config.yaml
moe_layers: [1, 2, 3, 4, 5, 6, 7, 8, 9, 10, 11]
init_std_router: 0.0133
norm_eps: 1e-06
beta1: 0.93
grad_clip: 1.0
Below are experts of layer 5 (counted from 0) of a mixture-of-experts language model. Rows are named router (the router's row for the expert), gate (a neuron's input weights, with its number), up (a neuron's input weights, with its number), down (a neuron's output weights, with its number) and show model dimensions 320-351. Each number is 50 + 15 x the weight over its row's rms, rounded and kept within 0 to 99.
Before each expert's rows: "comes after" lists some tokens at least twice as common just before its tokens as in all text. This comes from a sample of Wikipedia text that the model never trained on. Tokens count by the router's weight.

# expert 2
comes after: "\n", ".", ")", "==", "-", " ="
router:50 24 37 61 37 62 20 67 64 63 34 19 54 55 79 32 46 63 49 56 50 44 37 75 47 59 82 59 25 56 32 54
gate0:60 39 66 54 44 49 32 55 55 62 28 44 54 65 39 47 70 45 34 57 27 59 62 43 44 70 54 66 43 35 46 86
up0:47 47 25 72 53 50 75 67 65 66 68 59 76 55 66 39 71 45 45 58 78 49 68 57 63 56 40 62 27 50 45 27
down0:37 34 50 43 28 71 74 37 54 81 46 56 51 48 50 50 43 20 44 49 69 54 50 48 47 57 37 75 39 26 53 45
gate1:60 40 59 08 77 30 59 59 61 50 39 23 87 36 55 62 45 44 63 55 49 50 79 72 21 47 42 58 15 45 44 64
up1:42 76 50 56 56 56 48 56 49 56 29 35 23 39 51 49 82 26 52 70 47 31 66 27 60 56 43 38 34 82 42 59
down1:36 20 64 70 57 44 42 70 16 29 51 24 62 79 36 55 35 61 55 64 36 51 53 27 52 23 52 39 35 49 62 81
gate2:52 54 16 57 31 59 56 32 71 51 25 50 48 29 64 14 64 47 57 51 48 36 62 43 31 53 52 41 46 24 54 32
up2:82 60 33 41 70 58 46 50 39 54 43 25 65 66 65 76 54 70 61 74 49 38 53 31 10 48 30 53 31 56 59 53
down2:64 20 52 60 50 39 60 28 56 65 57 72 44 74 50 61 37 73 62 53 76 52 37 60 43 30 25 33 48 63 56 47
gate3:72 28 34 59 70 42 37 88 51 53 52 20 28 67 27 48 63 40 38 51 41 59 44 59 50 58 35 55 36 39 45 68
up3:39 47 49 56 39 09 29 24 31 51 39 51 61 27 51 72 73 53 54 50 41 55 43 47 43 66 36 47 47 65 34 27
down3:00 73 35 44 62 52 35 51 58 43 77 29 62 30 70 35 89 39 60 70 53 66 34 42 63 68 35 59 37 99 51 70
gate4:45 50 48 75 25 34 76 33 72 47 48 44 68 29 44 45 72 48 38 67 51 38 47 58 61 31 57 70 23 44 61 26
up4:32 36 69 17 52 43 54 26 49 70 50 54 51 48 46 62 42 55 76 29 20 74 58 31 47 50 35 47 59 51 27 34
down4:58 65 47 37 47 51 76 51 50 55 42 43 49 77 59 37 58 62 57 56 70 53 54 53 60 53 72 28 40 55 23 32
gate5:97 48 51 41 44 48 43 61 58 56 47 35 37 75 40 59 59 50 40 29 30 60 57 45 64 57 47 57 27 52 44 57
up5:30 36 39 62 36 52 51 41 54 42 20 72 61 33 59 24 27 56 49 45 67 46 55 63 47 44 44 51 80 54 26 44
down5:37 37 36 53 37 66 54 44 63 46 38 54 59 41 69 41 38 44 25 73 49 46 50 68 49 50 51 62 74 63 21 46

# expert 6
comes after: " of", "'", " in", " for", " with", " to"
router:80 45 75 53 72 49 62 57 55 39 57 22 51 33 48 40 60 59 51 60 63 49 43 36 58 55 80 67 34 53 64 51
gate0:36 57 42 10 86 47 78 67 23 87 46 37 31 55 55 72 50 41 44 46 57 19 43 47 37 45 70 58 62 31 39 49
up0:53 50 59 53 40 49 55 50 57 32 26 43 59 72 70 48 37 60 29 34 72 69 55 49 38 58 38 30 67 61 23 42
down0:51 52 49 45 61 27 13 35 45 51 27 37 55 73 33 40 64 70 49 55 24 34 44 76 29 53 56 73 67 35 41 33
gate1:48 46 67 50 41 48 31 76 22 23 46 35 63 55 31 70 44 47 42 30 71 44 57 46 61 68 43 64 33 30 72 55
up1:54 38 38 30 49 53 82 51 56 55 51 54 61 35 59 62 73 47 66 27 46 63 40 70 55 39 44 27 42 26 76 12
down1:51 55 59 35 50 69 59 46 30 65 49 50 70 50 51 30 71 21 55 24 52 65 48 66 55 41 37 58 19 55 75 55
gate2:51 85 46 37 36 55 64 38 37 41 38 51 61 33 63 54 56 73 58 46 50 60 38 51 65 51 43 38 46 28 60 56
up2:52 24 39 38 66 26 43 12 55 42 35 17 59 56 40 68 36 67 30 32 35 51 32 35 63 28 53 63 76 58 56 19
down2:72 55 64 51 36 43 63 60 50 42 50 42 40 58 60 56 31 82 43 47 23 39 41 19 61 37 18 55 74 34 22 42
gate3:55 51 59 42 40 25 76 23 29 31 48 45 57 50 63 44 65 59 36 56 25 72 39 60 59 41 66 65 65 36 55 54
up3:32 29 49 27 28 49 67 54 89 39 40 72 34 36 60 50 77 59 36 35 43 53 45 24 31 45 49 58 57 28 38 75
down3:17 58 21 54 61 49 33 82 46 35 62 40 51 60 47 61 63 19 50 73 49 27 79 53 27 54 58 59 60 62 34 68
gate4:61 43 87 73 42 47 53 25 69 41 54 76 65 44 53 62 48 45 62 28 44 42 52 65 53 33 65 66 77 54 60 48
up4:37 51 54 45 44 36 50 62 62 25 42 49 75 58 45 73 32 30 68 74 34 14 32 80 43 70 43 64 50 57 70 59
down4:69 56 60 41 53 62 67 67 50 37 71 38 66 49 46 44 47 65 58 51 44 31 31 68 33 78 22 52 21 48 74 61
gate5:33 46 46 42 57 44 61 60 47 39 83 42 55 48 44 72 35 44 68 64 39 59 64 22 37 43 69 41 52 57 51 36
up5:31 40 41 52 45 47 27 49 41 73 71 64 24 46 52 60 29 58 71 48 43 44 51 20 58 47 40 10 51 48 69 72
down5:47 79 43 38 38 56 37 68 53 41 70 17 50 56 54 53 49 47 30 65 65 53 55 55 32 46 47 20 85 63 36 47

# expert 4
comes after: "\n", ")", " he", " He", " played", " member"
router:26 50 36 62 64 49 53 53 60 47 73 55 50 62 45 85 41 43 61 66 57 71 68 44 60 64 74 44 48 51 46 41
gate0:50 85 60 63 34 37 35 33 23 51 51 32 44 42 30 58 50 49 66 36 79 59 75 35 37 70 25 60 52 48 53 38
up0:65 52 38 57 66 54 31 52 35 30 52 72 37 29 29 40 61 34 34 58 47 40 41 34 42 46 58 79 44 54 41 16
down0:42 33 55 38 51 45 33 49 53 31 45 47 37 43 42 44 61 52 35 61 38 18 02 57 58 38 31 47 68 82 62 51
gate1:31 46 62 50 61 33 21 70 58 54 54 56 50 41 41 49 52 37 40 40 65 11 48 40 42 40 50 33 46 48 47 78
up1:59 43 55 54 48 39 81 57 40 56 62 58 32 52 60 40 61 30 61 70 53 70 51 44 24 66 53 55 39 58 53 72
down1:49 53 46 64 52 56 65 63 47 62 68 40 63 59 46 77 43 46 35 44 37 45 31 33 72 42 46 38 56 86 51 65
gate2:34 45 44 29 45 72 38 58 88 74 31 37 14 45 50 55 71 49 50 66 62 49 57 46 39 65 45 52 70 35 70 78
up2:55 41 71 14 52 67 53 24 42 42 49 74 30 54 67 27 41 65 39 51 48 78 50 40 50 11 50 54 44 31 62 39
down2:62 88 43 78 40 34 53 62 59 41 46 41 43 63 55 63 25 54 48 71 58 21 49 47 54 44 42 58 71 14 20 34
gate3:43 66 83 53 59 48 46 38 64 79 61 41 49 56 32 44 19 49 69 48 46 68 47 32 60 29 55 46 32 42 62 61
up3:38 59 35 35 19 63 39 83 72 47 32 97 20 46 49 59 54 21 47 51 51 36 66 39 61 46 71 68 40 47 39 46
down3:82 35 71 48 15 56 25 55 58 58 65 50 56 63 43 55 70 21 35 44 48 44 78 20 70 40 38 46 65 72 64 44
gate4:28 14 39 47 64 45 76 84 58 50 41 39 41 78 26 38 49 46 48 61 61 55 35 60 56 56 49 44 60 49 37 56
up4:27 79 41 65 26 53 35 13 70 64 35 42 56 65 37 71 69 31 75 48 41 30 56 41 31 44 62 28 50 13 52 39
down4:43 29 29 44 53 70 60 53 42 24 56 49 73 69 79 31 83 39 55 47 44 62 33 50 27 44 68 48 83 53 63 57
gate5:50 61 47 30 80 64 99 38 36 51 69 37 71 86 39 43 67 37 47 71 61 51 68 43 46 62 29 55 48 57 56 24
up5:47 65 51 23 73 31 68 72 40 46 56 52 58 58 20 40 56 50 41 51 47 66 31 39 34 58 56 66 57 59 60 27
down5:48 68 55 49 52 71 49 46 65 48 52 59 50 48 55 51 54 48 51 50 70 43 13 50 43 40 81 51 39 82 64 63

# expert 10
comes after: "\n", " Born", "\"", " name", " Released", " such"
router:41 59 35 64 35 72 42 54 31 62 58 38 48 63 19 44 71 44 43 34 37 33 33 66 78 43 55 45 46 68 49 43
gate0:43 42 42 56 43 39 87 19 25 54 64 77 60 56 63 62 55 38 46 45 43 67 71 65 38 50 47 60 33 44 36 77
up0:26 33 53 48 68 69 49 60 21 43 56 37 55 62 25 59 20 49 35 41 34 61 61 36 59 64 28 50 52 53 42 39
down0:62 43 53 60 64 47 73 55 40 64 58 68 66 47 78 70 81 67 45 49 65 88 61 30 52 39 55 41 63 49 34 52
gate1:54 47 27 38 61 97 66 63 32 63 49 52 39 45 46 60 61 57 49 45 69 46 48 53 15 50 45 24 45 53 61 33
up1:69 53 29 51 73 54 55 73 50 53 49 23 58 74 69 73 37 43 58 33 78 70 64 66 57 46 19 42 60 65 43 39
down1:55 60 77 23 64 47 42 36 49 32 55 78 60 44 39 52 31 89 80 73 37 39 45 55 23 51 67 28 72 63 49 49
gate2:35 31 60 59 53 43 46 50 42 47 59 17 59 79 59 25 40 58 20 40 27 68 50 74 37 73 26 49 42 40 53 65
up2:81 48 40 35 60 58 30 56 38 30 47 86 53 37 38 87 44 63 77 65 76 31 47 56 64 16 31 45 44 38 59 41
down2:68 64 51 49 65 48 48 60 30 63 41 33 65 44 30 64 19 00 44 42 47 49 50 55 52 45 74 59 56 45 29 42
gate3:24 48 86 40 41 47 43 62 41 46 46 75 52 49 46 56 53 51 48 71 53 78 44 50 47 50 63 54 69 47 53 45
up3:39 57 32 34 15 50 57 65 48 75 58 32 48 64 65 44 46 69 63 57 67 50 49 51 84 69 58 48 56 41 43 39
down3:40 24 53 44 24 79 70 72 34 56 36 34 42 52 50 35 48 25 62 29 42 47 35 11 74 28 29 59 59 58 53 55
gate4:29 51 48 39 18 54 52 60 35 46 46 53 43 59 63 56 64 44 55 43 71 65 77 45 25 84 41 27 59 38 42 58
up4:53 39 50 74 59 89 50 72 56 30 33 28 72 58 65 36 81 43 34 60 47 55 64 27 33 70 62 48 64 59 51 48
down4:70 63 69 55 31 09 42 57 31 39 24 49 54 53 60 44 41 52 73 63 34 50 25 44 57 59 46 65 63 56 75 43
gate5:76 39 40 50 68 80 22 54 36 70 35 45 65 54 63 37 46 64 62 47 87 37 34 40 45 52 50 54 42 54 60 60
up5:49 47 71 75 48 58 42 65 41 44 47 51 52 27 30 57 49 49 39 75 39 71 55 49 68 56 53 65 48 48 41 33
down5:65 22 54 50 95 29 27 44 47 41 60 92 54 37 56 53 43 65 58 38 43 17 49 45 41 49 90 35 46 53 33 26

# expert 11
comes after: " ", "1", "2", "0", "9", "–"
router:35 30 42 25 55 21 44 62 48 55 51 65 57 33 35 31 43 49 64 50 54 52 39 29 44 61 56 43 46 57 68 46
gate0:48 40 42 30 56 57 76 60 62 65 42 41 48 43 39 49 70 38 24 42 50 50 37 22 23 42 56 66 69 81 80 47
up0:50 44 38 45 63 26 59 64 47 78 53 45 57 28 48 63 60 60 28 45 45 63 47 63 47 47 30 47 64 43 33 90
down0:57 35 29 54 47 36 74 54 10 65 21 64 29 41 45 82 44 68 29 51 68 58 36 45 59 35 65 37 72 45 39 60
gate1:70 43 52 46 50 54 43 34 48 66 43 51 78 56 33 46 28 30 01 53 72 36 45 60 27 33 36 26 42 52 57 39
up1:61 38 35 33 62 54 44 45 62 37 71 66 60 46 54 80 11 25 47 64 67 52 57 54 73 25 41 47 56 40 59 37
down1:54 65 81 50 48 75 29 70 52 43 18 60 75 37 32 62 41 42 53 51 39 25 43 36 67 52 61 23 59 43 37 58
gate2:67 37 17 23 59 74 31 19 41 29 58 30 38 55 48 35 47 43 71 50 64 60 45 51 61 69 31 50 64 67 63 39
up2:16 68 87 56 62 22 57 64 49 44 46 62 52 30 45 45 45 51 22 67 27 64 44 36 34 41 75 42 43 18 35 46
down2:53 59 48 36 74 66 56 77 53 55 50 54 39 32 68 60 29 54 72 38 92 36 34 68 53 42 35 55 58 61 46 33
gate3:53 45 14 50 34 70 32 36 53 62 80 66 65 67 82 63 45 62 51 35 59 53 47 52 36 44 06 70 58 39 59 46
up3:45 82 46 70 64 69 25 69 60 42 48 42 32 46 40 45 71 53 41 40 30 39 50 44 41 37 58 52 47 75 57 57
down3:66 62 26 46 35 78 67 57 33 31 48 60 88 57 48 60 35 15 42 32 48 45 64 53 58 44 32 49 31 35 47 60
gate4:09 33 54 63 66 66 39 22 37 48 55 62 57 39 39 55 62 26 47 69 51 60 66 57 84 58 30 46 65 47 60 45
up4:68 43 62 36 37 57 33 53 27 41 35 61 61 46 62 28 44 58 43 23 45 53 53 44 29 80 54 66 19 53 40 38
down4:58 30 76 50 47 43 69 38 38 35 94 62 52 53 42 61 50 57 41 45 46 69 47 36 41 37 65 57 43 52 54 60
gate5:23 75 35 36 57 40 32 52 61 57 56 19 29 56 47 67 35 58 51 44 50 37 55 21 54 55 46 54 71 47 41 48
up5:54 93 29 49 72 46 34 88 53 38 99 31 54 58 53 32 31 44 46 52 68 39 54 00 54 48 50 62 54 34 59 49
down5:35 67 50 59 59 51 66 59 61 36 99 46 54 69 82 40 46 46 34 67 85 49 67 41 79 59 00 52 49 29 41 15